config = dict(
    n_experts=64,
    normalize_top_k=False,
    weight_decay=0.034,
)
Below are experts of layer 7 (counted from 0) of a mixture-of-experts language model. Rows are named router (the router's row for the expert), gate (a neuron's input weights, with its number), up (a neuron's input weights, with its number) and show model dimensions 0-191. Each number is 500 + 25 x the weight over its row's rms, rounded and kept within 0 to 999. Numbers have three digits each.
After each expert's rows: "comes after" lists some tokens at least twice as common just before its tokens as in all text. This comes from a sample of Wikipedia text that the model never trained on. Tokens count by the router's weight.

# expert 45
router:550533471493499507515517492535455533482506516520471495497500471441515482476538479457550474489543514506491532457538517504482502524493495559532490506467481514511508536521513517525505499475505507442476460469522498505479485426485516479507530525544508510453502479512492480521508505520521503515470502470524467503538510497507488547514496444521482507486479492531546501551476509484470476491497524500497482502507476523497504470465533537493518467561499518528465505493472477519457488518478503476491539479530490480500494490465498526476478531507535492522496472487460473523545508484495491503
gate0:507498509498461492465529526497457509489497509497531480441517498489531446473508473482482517484487527516522509482486484505544462482520482509522485463490491496446511477506525461479507498503530450496525515461487517495517517465492455482504497499496480481500502483499516510438563496492524529507508510448499534471486486467492505465461484511570499527510513509508522493556463502502524493512478492506511465487520442541532510536508479529505521438530516507523466511501498479476514482569475477480493522462493511503510495551536476497529498510509480509496501503461473503481535495491503446545
up0:521465525447516542532501528494498472488498450519488462552459489473479544477560478496476541566520461517516462472475498511475516490490531480497519502513514471555485517538497484526534553501497529491449460497512455484494485506499517476508497424492484475480513519497538511488512485488489508481505533529473477491520503482514448509522499504481492490471503495530471500524523509515524496488473522513494509495497471475473484532477492484528476508476519503485531490480508515520535506495480556489464515497499558501513544453497522532508522500509529512452523499547526496485522521525496490487
comes after: "'", " at", " on", " to", " of", " in"

# expert 37
router:528473491516493535544489521515500498496502538529481489496526500442490515447506518483556521505552491523500503455529519489488480528497483541538507519516497442532474503512539511492521463489492491473542510474508501487569529482463497500506495504528540543479504470533542495517520524543559515479534533491479460537498467541513502524483472469501496521476516465509513503534467498506455510484518499496523457505495491486478503490456529524548510497521515488570483550510489484506485504473472506480500491490513495474490496497532510498471531487502487481510485501474491505529516536496484446467
gate0:492477480510484460499485500485501515490508552509499468492515484458486462493477483474485528516465531532519489510439485501592459475535535501466500509484520473478489445473492521464516529472541439495517520444500532497528475481464437445509463489509511490532510469505482504487529524524525500488517481473527510505461495505520546527476483488518435508476495529510480499518523500462501482495536523490488486541495481515492540539533481467478497472523493516542509482515484511511537504534486482523497509468497524486511512503520511496515482493479487529492490476497496475515517517463472487522
up0:517487488493545499532559516518495477487477467512475466532483503486498506512519511487479553480472433501511537438504483494516530482510517492504501504537488477528505470488498529482510548499513567533451484527507467472530523485491490500546489467458510507497547503510565488525501506511524551465476500528496495463479516532488496485506456477510499534496478549498482512533511514472497495487515480506487468496517532512449512545500552532530471531501511475469476476448520498515516500524507521499463509463507526506506526496491503485493508493518500470457517495505543498495525513478449492532
comes after: "1", " the", " in", "born", " North", " South"

# expert 13
router:555505464540454487503522513486546505492472508519527510477519477486506500450526536495546490524486500459454496510509516496506508512498536517523511504470460467500465487496500527529494541490489517503480499469495536487503463461475486477483461532539526509488498467521503488486464485522545534467497505529496446540517467519470523558480488478495528522458506502512471493519482474530489476518536518524491450511507505541497462485513542470514490469518486521538479491482475462484467535519532552478495518517528488475491512496524470509502488464527524508485461450517480517523510535488504456506
gate0:524461518543481475500490514498483527521471532482509460474512493493509504502515411488490542479452528492490517493475492532559482477543492493477511473478508489466527487502521501517518538520508504508481508468475525455516469458502481474501532470497500455507441500468505484525499481514507518486510519493530517509467492523481538491512483465522494509463527509506499439521452458496511481486496541506513479489507459509510495507479487488501486492487483511541466508490498468550498496516472527518533444469558491491475518505526524483545523488491499482500521518457493455491532489469507491566
up0:498536489427527462470521497523512511515495486508491465527526482489465537497488535485502515502541471466511502485495480539518486455528531500534484500533474491558509497512465507558518547494496508505454453489515485486469491528515520494534525462488496484522495480459524486517516512512519544422517497527516469482501471475451471516508494480467507521492516527523519543526520491473509489457464518510464528496478533529463516473470551530477468505497492502513505463493513496477532490487503546489511539464518480507493478508511502513510513471504547471460495508519527491480531529478498485495
comes after: " \"", " The", "'", "The", "s", " My"

# expert 47
router:510490463542471533505472531532508503506459549483489509485514493474483512427482499500565504512496509499467473466528510525503483530495505521537506512484479434477459489531517489494515472455518534478487512483494512452514481491471514497541497499544511492500514484536465456495479538509533536472449520523478457505505489531502460494462493466541499493465523475558510458545484500473484483513541549527529471506508514527453479487501485501487512467522486514526497534515494487527486507498487491487496497489522493441497478522496473503486523468492495480486497453510529508505498483519494449490
gate0:514453533511522446441496510473450507512474517537468467464506495470503501504496470477470489479521523549534521477458516490525464490527542524505509493443477477433493457498515529515538550487541479476502531467487506490530489495507479447508509504501478513489467475473529464517520489530499502524484491478534540511453523513468532543453510485532489511473498495525502479526499490481507473492497496513488489487487469489490508517484524477501492483489494503527489464515525518469508522535502508486493460473522454512466508540531508492514515466472504500462492459459486478466508503506511484552
up0:476473470464521511521514559525494501537471518456453471543473522446446550483570503527504515518520444479507506497527524540500497523507495498510443495512496502541500512488494509546526503498536531504473501484504471526494516528506556499511491435500537502488507496514557511495509511510471541456517506511491496470467496451478505507460494495492469475486480544513489529490521496484497464508513489531494489466478505544483502509489552524509499512488538477503521489528475449494511499475500523473477504494503502535500500481507537515494517499461516483477522493471533518506473512540526475486
comes after: "0", "1", "9", "8", "2", "7"

# expert 63
router:512511468550466537489482486515507494496508535504507492462491495488504478460482481502546503501488524507480514475512537521531469540464476493509502510474467477508493474494526478513542518497490469493490502491487474492503506459486479450549500496530551522479514439533493491468509539525525500522429477510514473497492481494477533575474510459531505508493523487537523524550462504469479485474504483529544491464512473497495498480470504468520538464504516499523484514506478483498491503498478514492491509471482479457523552472530473531532523505515496461509470467494444519487527501522520442502
gate0:516476506501524469504525486502486502526502523557504480486507476546515448469485481487493513496516477505468533497483471536533492467517501502481480495447515499465499470484475468463536481466467492468524567480488489493502472494464494446507498509537509464542508488516493518490521480493544538499486466473510513491473490505498465523489508518513443505437531516539516527526461485470472480501447461526489486501492444473489518488490491523477479467491491535511513506491516509468522470528464479472486486495518474474529527505513514507537520481528495501483478481505482466472548495514510539571
up0:535491493461540500506521481520491477517518543490475452570467525487472521480518482486503481533522466502541478474491496481468523494520543493525493492517478445504530547526471500550543532490508518542472483494482490469513494499504540509508480456491474505543481506493551533517516457493478505432495526498484486477526473485505493537506500492467532483453483528471449473491535476502491492509474521530487531502467484495479520538513470540465500507514538508471516464509520518487505536508522518509473482502467520513483512474451519463520536515544504499513486495519511490499482514526470479479
comes after: ".", ",", ":", "4", "3", "6"